config.toml
num_hidden_layers = 13
hidden_size = 128
n_experts = 128
experts_per_token = 6
d_expert = 32
d_shared_expert = 0
hidden_act = "bilinear"
moe_layers = [0, 1, 2, 3, 4, 5, 6, 7, 8, 9, 10, 11, 12]
router_score = "sigmoid"
normalize_top_k = true
routed_scale = 2.45
balance_loss = 0.00629
balance_bias = false
init_std_router = 0.00864
lr_router = 0.00098
vocab_size = 10045
norm = "rmsnorm"
norm_eps = 1e-05
tie_word_embeddings = false
optimizer = "laprop"
learning_rate = 0.00212
beta1 = 0.95
beta2 = 0.98
max_grad_norm = 1.0
batch_tokens = 32768
max_seq_len = 1024
train_tokens = 287700000
max_steps = 8780
dataset = "wikipedia_en"
Below are experts of layer 9 (counted from 0) of a mixture-of-experts language model. Rows are named router (the router's row for the expert), gate (a neuron's input weights, with its number), up (a neuron's input weights, with its number), down (a neuron's output weights, with its number) and show model dimensions 0-127. Each number is 128 + 32 x the weight over its row's rms, rounded and kept within 0 to 255. Numbers have three digits each.
After each expert's rows: "comes after" lists some tokens at least twice as common just before its tokens as in all text; "comes before" lists some tokens at least twice as common just after its tokens as in all text. This comes from a sample of Wikipedia text that the model never trained on. Tokens count by the router's weight.

# expert 94
router:110231106153132088131182155150121132143084165098120127146149069095151083109095150133154175035097142162114101104144175119177122208122122107135189157140088134124135139129116103110140108108108145159095088115099143136091119145126171106110158112183167137141101143115151125111129146150119136194097134108085071122160171182142149135168118135143074162063142105112159093105151220179118155123112
gate1:059167112104060088125107167133093110094120118114116128194124108148156114112147131092128146111123111114074109151124114148157143140150106076160162119143160091119111185139140145127090132134111107100076159069109139108106141057099088131130162128151197105078091097138112132138156072141125108127043135090157047110138154119136110061152108126084083170145116087100171046171102142148115100182086
up1:117126144119162137103145133123163085145167107134172116139097178108099143110118183121161103172161092128144190112154138171108091072131102122135139098099121185112106160104168138146159083091178133138178077177102094097129128161111068144133121037139099159122198138230180115121114201108134124132128130195130173145104184112119134152122148100149141063158159176115074154126135134109151114151120
down1:130084134115135128123118162163114140134131061139146142135161092200100132137116125140089105148138202153137060127194152126162130105108186188079140089099113152139174095098103158100172093077143152150129154161106136143124162087141077115137112133063078113110061116092124090204164094163085113150134160154087089127153111168144164152146095154191130158094090129108135109132095062084151111168115
comes after: " |", " 0", " 1", " 2", " a", " 3"
comes before: " |", " of", " 0", " ", " 1", " 3"

# expert 36
router:137164185086146077157138119159152121100104177155110091125114099191134105140149224106133067072158134104092100123143178123180084070086144127127199130135144160134142096118127106139150142134126095135143116086155125120173139125116112126105096134134152165092109176110094092132144159234150111166100155165145162107137174154175158197158131104109116206183137114150146131146099088174139126129152
gate0:182160114097142139157184127052113130091146128116155129169175117172143123171171080155122132123101161139100195170133117148147150099168149174142124191052104182170150116117154153103118129025090117168057099147100124133118068110097117148133116079126137139112156143146160092104158134156130124112122123088103159101142078135132157140171111112135142081133116096084104039097165129087102117169114
up0:174087154122158129077155155103076085113130112109087151125149076092152089159154087133128134158115107179098079094151152148145195176088106150056104166118125148166164122138150130112071139057098106173106138167152128108133093126135128125146115129149225153101161167118080115117136124114167186129105126159130137127141145196163107135148167121168149103159137125092204103180171161142053123136096
down0:160174127140148078116114092107100138078108112173143109130112097102161074112093134076098136112180146157159080177170175075160123134161144138109101159129103130072086133145127154097136090143119099133100150109144123132177081116135101174063169076151102113127148111113069117130169118144164122131187118158071075072047119127114154085158146145084118152195109138101112162187170188105104130090149
comes after: "\n", "-", " =", " was", ")", "==="
comes before: "-", "\n", ":", "=", " by", " by:"

# expert 98
router:104147202070156059131185124160200132131119104102175050150090097188142140186142149104153154097115123189134130152115097102205044141149196148146123139137110140141145143123101133172170128087161095149147075115109128082166141099130141127151154152129104195154041139124164139122167152140130146120123142122140177124108096136122157150142115148188152154127099166148153132104138081146136089126129
gate0:133123039098129105091094190065112125136138142133144098136136119099081062078174119158181108083157143134085132141184114092132124174162163143112154092178083129107139161106078114111152103144126163148112104125157079110132218132196110117159115108093074119160144082140204167148134187175140121156143092104122175178120083070124121101155125110153139077105147100137117119148156101127109124126148
up0:126141120107128145177131142054128119120122061150147155120113118121117121108171066161122118114162090105141164121138054133151161168126143185102116149129167131143124173108143149158153123114082142135156082132096107171130108109116135120084134083096136095100160085080153186094164129098157181202176234133188170170114071104151155162137131093149175132143131128113122132129155031172129123092127
down0:145144119097138121136117160082155124134197108106193153185153135124093168103101143072123181111126177164123148085140152136161112125103129123094119147144141178122096129167118144106153116102109171171141111115135106163183121111170181153085084141101092139194146033129202186135170142176139160141172128122121166101092079096164091083108103130151130084094140147109130098174064092120188138139161
comes after: " the", " a", " and", " The", "'s", " his"
comes before: "ing", "ed", "es", "s", " of", "ation"

# expert 77
router:141145143125115133172187125191157107112070137117090137126136095142147095151131122108146070035112110178139152150140142194155138080134107125134123130162131161110194139110132100128155125118089110090165106095138176134153096120103133099186085171150145145130120118129157120174132150255135128116102139149126158103141125086113127139172098078162128164127127140116099132145113123189110123145118
gate1:075151154126093092099191079098124140166150114171159110147153141166124110138085142157108179199151215128153154194146085163114112173118154164196087081056103115176102153105120146101099127121189108173136154135124108166135197111095139096149116115110103112168103059120122176083137111116132125133120149172107164168055168120138172136128146130102127105167112103139087157151132158118156119149137
up1:082100103164105105094151116111092087135134121110150134114139106078164066115160153158131122214160157118125139208148068131090132094185144090178074115145128127162141096119115136159127189085127093123175134120188099146139111097119119086153123133088054145157141124187114106125168176178093134134153090094124174131092119116068172165119174169161092147118165167141123072099138126102088148095165
down1:121099119113146155124106152197114039138161099111102066121101067170102094154150073058177044101121122131111150182092097123070174109202113102140111143105196123112141122113135183147115122082128127096188139102152129113150111088121127088111086145133109102075108144131172158047140112159092113138159111136112160134162106118152149145116129168151083132095160128137131198121129170115123112161126
comes after: "\n", " |", ".", " =", "==", " =="
comes before: "-", "|", "\n", "The", "In", "=="

# expert 119
router:145133123098149116154165142131189142135064218086091122147173141131157083167149149110167155016139062111140114126163105115176127158083164089130140143142090153120103149107150096114138123095089079109101105102197198125135184112130138149131120136157151153102085154146173096125114117216119134142111127159117138136117098096178150161090128105065131169094120141151120169125132190162153111146152
gate0:081126173136133112135140122058074153169085169193088156107164167117111133113118142197131090171160109102133104140181135122114137132149123100168148088193095081094145169214129078147131146083125113140111118140118133076094073148106177153130148135102144146168188138124133172128149120124153097143084124175137123126164198156110150135155147142130153101139182097110070094192089136095152178090091
up0:116113159109125125136104150114059142172206135137192137050134123137098132151135083040093139161052077124118169119150104114131129104157150166056104107167088144123103070158132156171114103106148125116132128175121134062134126149149200154123078101098105082138144142064121120098189151143132107139087128144105112144153082130165177140171140142154131112124131126085140147184143112174164162077140
down0:136111167154138142160173166112159098136117065154088144156159127106101153067109173145138154137092120113091102089089106167054088083119070127143127117115109151124105145153143090128106107093130150180088124145085150103127169053181089102062107136187101147129115207156211114079076091113138089137118140140169150143120168113124081110089111123090130117169131098123123085146148138107110100116204
comes after: " ", "\n", ")", " one", "\"", " 199"
comes before: "\n", " The", " ", " In", " He", " It"

# expert 96
router:124169148095163090141163129161155125127102219088103128119114146159157101196152136135179150043165074130105160166136104122156100151142142115160140131145088102104124164103152113164128116103149065077132120125182162129160136093156116139144108154147122146133136104151140131123134147255143130098124117190086163151109136088147152197137127040082121167142126158149122153113148153131129130169144
gate0:119147167140111167103124148134117175123082109168058151155166120102076164139068118131070143154141143107109129119135184145150137187109159084109147072173092193205177122110133085116169124162059148189111105130134090121108139168118104104128197179133133132123097143106086079140138169085164110114139133128157144201136177178078056111146099140133151111126119113148102122129127155118122141067094
up0:125131134110092085146159133107127092074173171091177103119151149134184074128172112146141130131167060136126125163113059139127135120166097155187084120131142067139135115110108189157117091087125121033146141160157120144145154134123106142103097068096162098164148114158166154116149082166085159133123128105145226081148132112186182151096145085140180154108122085130144143131112086140142156147181
down0:118186130123124117198135092155126055095148098167119053114146131106151183129128161119089124112120149112121156118107179166049085140104160158082199109169105170163153147151116170104089144053135143149163163171133138126117079139087101131096065083113132192113105139097137111161138112146118127127121128117124199110099131096141119096156150157187094124127099041117164125149135082139126098119175
comes after: "\n", "==", " ==", "===", " ===", " ="
comes before: "\n", " The", " In", " He", "The", " It"

# expert 82
router:102190127082134131136127151153139102122111117103148111088148099158121094102104083105128151138164126151141179114074118133177132124121123066111210164061109056099164093142057109122126181062154136110140140139061161131156122153142152140149210154160110197104135138115175056120157108196148165103090145182125149131088174106123153158127137150089110158150146182105123138130083121101131140154140
gate0:171126141168070095138171119107137121099154122099120114133126129130165055141039126134085157141157125151115147136117140124079127125123082125180095135165095059067138114116098158109111104146145166106143115169145129180135140140102174113154132151090110127142149127112109168100089078148093098135163085086063106159147110228108083092106207104139133173103142173138120095100120161177093147209123
up0:073129127149157133125106134107131160108130181122126129135204121110130171144094128126097104080123082147142075135138074077179131147160184173150063091113152131138141161239159054104104134139129130124165095080126080109096109151157130144095111094089094103150124096083130173127110047159118106092094149129102155113151138098160165101164118114109126168084183158174117153136071111158152085118104
down0:082154064118208129130096144131130142145154110130166091114149090113173132099132094183080072140168102115168126070111120101163118187116122128112131123118142133117145162146130090217136168095094080139102068167166104140082171160089086105178096143113129152154135135153163152077107114076166155123148136154191114134101077117153176120158120123137154190074098097113063162143148145104166160110155
comes after: "\n", " Candidate", " %", " Votes", " Party", " Title"
comes before: "\n", " ", "-", " •", " Born:", " Total"

# expert 33
router:081104098229132150143049149159110175132070076089178128174206100070159053104097123164188148192136135150121131107138167103148145140132097107121156126170150103105104111112163100084134136123137141127115101108130148155141092157099137129138165117086177128116139138107144136049108167115131152174124111102114136063098108121135087095138144123156194140130130128070073087098115148091116128090121
gate0:177121127092120121140143071139135147124140164169101120064152124094126078129176087139154107159127116130135128059187172107081122160145127154097165131129113144127148142145072167139161104210156143126125149100045118185128090145104103116080077183093105128108120114110153117075132191121107097150179117176047133106124075083123062108127146128139102095136107084132108141077139157067149154147169
up0:130074082121138142078173127100079164131128137147165139111139118069113139099151061114126101085093080088116131140126139156123142123125175186138120086138164131139168106082105135153101114071107081162114142039164117136120114155142121128142152095086151098078127165121136117090133164122100118111185149171087123203114167113159134054106149124154149150173120115121081184148120231128066168127103
down0:096101070116117157121085139141141102119132102088124128172054079143124180174090103097152057115137117097097155083039075135161110130154128073167127120188131129123096139131109126136127122128132112135108130135148131103167155091163053159096178130158102163108088128101098141134144124186173152183115136110165109141120154085076124149131168110139109100163216152157171093147087155158081082086101
comes after: " |", ")", ".", " ", " it", " also=="
comes before: "-", "|", "\n", "=", " /", " including"

# expert 87
router:133171114127149058118102120138159186130046147064165138154186097065082106095072154178143196121110141188131108102124152119137131142100147116146139124174118093125119119116164117104157112119124158121099046140145156143124107171111167075132140110097174149126105137162157156122099166120150153197144152129133103094072130146147117130143147069080176172076089129063130092112146158160153104176092
gate1:135115134153120103176143141108121092158121140114088155086085193085124063129118127142096095165129147147129181130064104114085130129150152155073100098209135173130132109146123104085185084116148099144121140107057120172111088143194154085113138159087127142150113168100155181102180103097083097179144123150115142180095126138094150158166165124155149160025105143094117101131150070128114158138137
up1:143137188116136183175100163123126199169160152147151090100072081148133162115121113104178133141122155155102173143176153096104120130107157165108126118065140120130146170156112131099129170113138103124164141167168135184100129124028177151097086130132056093103130140130103080067121120151135150123163072159171098122132153133129144108102141203153116119184168168166147102121150085060094145095127
down1:086139146148110139104120137048153117108118101148117144134122085089115090179163107195155150166132105081131195186165120085126142159077155169138172142108126155083068130136141152105147164128155124104113145153079146159082104090100139068172151176201104121167104145156110107142116153111101079127122169136130164072129095082075127077170141097117118081168138103149101164130156162148163166184180
comes after: " |", " ", " 0", " 1", ";", " —"
comes before: "\n", " |", " ", " 0", " 1", " —"

# expert 89
router:162131201066106099148151120170166115087078135099111139110138133119131087140058123092097157099164104124138188099117129171136137137149242127155181150112083112131161145151110140129122173090128149120114086136110172162168116121169103114164100132140089131109103072110122113135156105187149125106078124143146073167148155163148143203155169091098095162113185193080152114116109096106095109155163
gate0:204155107072184120139148128122146083119150154098128102126106087178173150123116136105117120123104124131107108178142161170182108115080134155163104051110151060126147084091125214176124062116111112206116106134223134112157129155111166106168113117110164134137137110118134119127085112122106146124125157126172104154118071071180137083144148108138179108147103139112147102149119085199092108151138
up0:171141090096159140157151151094156129171125161165107133107107107141138120175121133141089125149087139108171141131121145162084158089162114179140119127069148174203110111125101176119070107178084132199067150109089127091128129113118154096113117055121164104168117116111169094151138157126131149164128111177131091237115096112126147035176130134087183104141155128115141105063141119122118090139096
down0:140141150154127127107173106128126132190114132139159120105147100161077139163097143100162083136075160158121122124153121124129097130160151143063141063082163126146066164138096157082132063113073179186086161185141168167135032179063145153139165100143124103119153073148129114138110104086141123217127161125136109153110140148149071079156104090144133084125103109163180114130160146122128148122132
comes after: "\n", " =", " ", "s", " %", " Votes"
comes before: "\n", " ", " be", " %", " Votes", " List"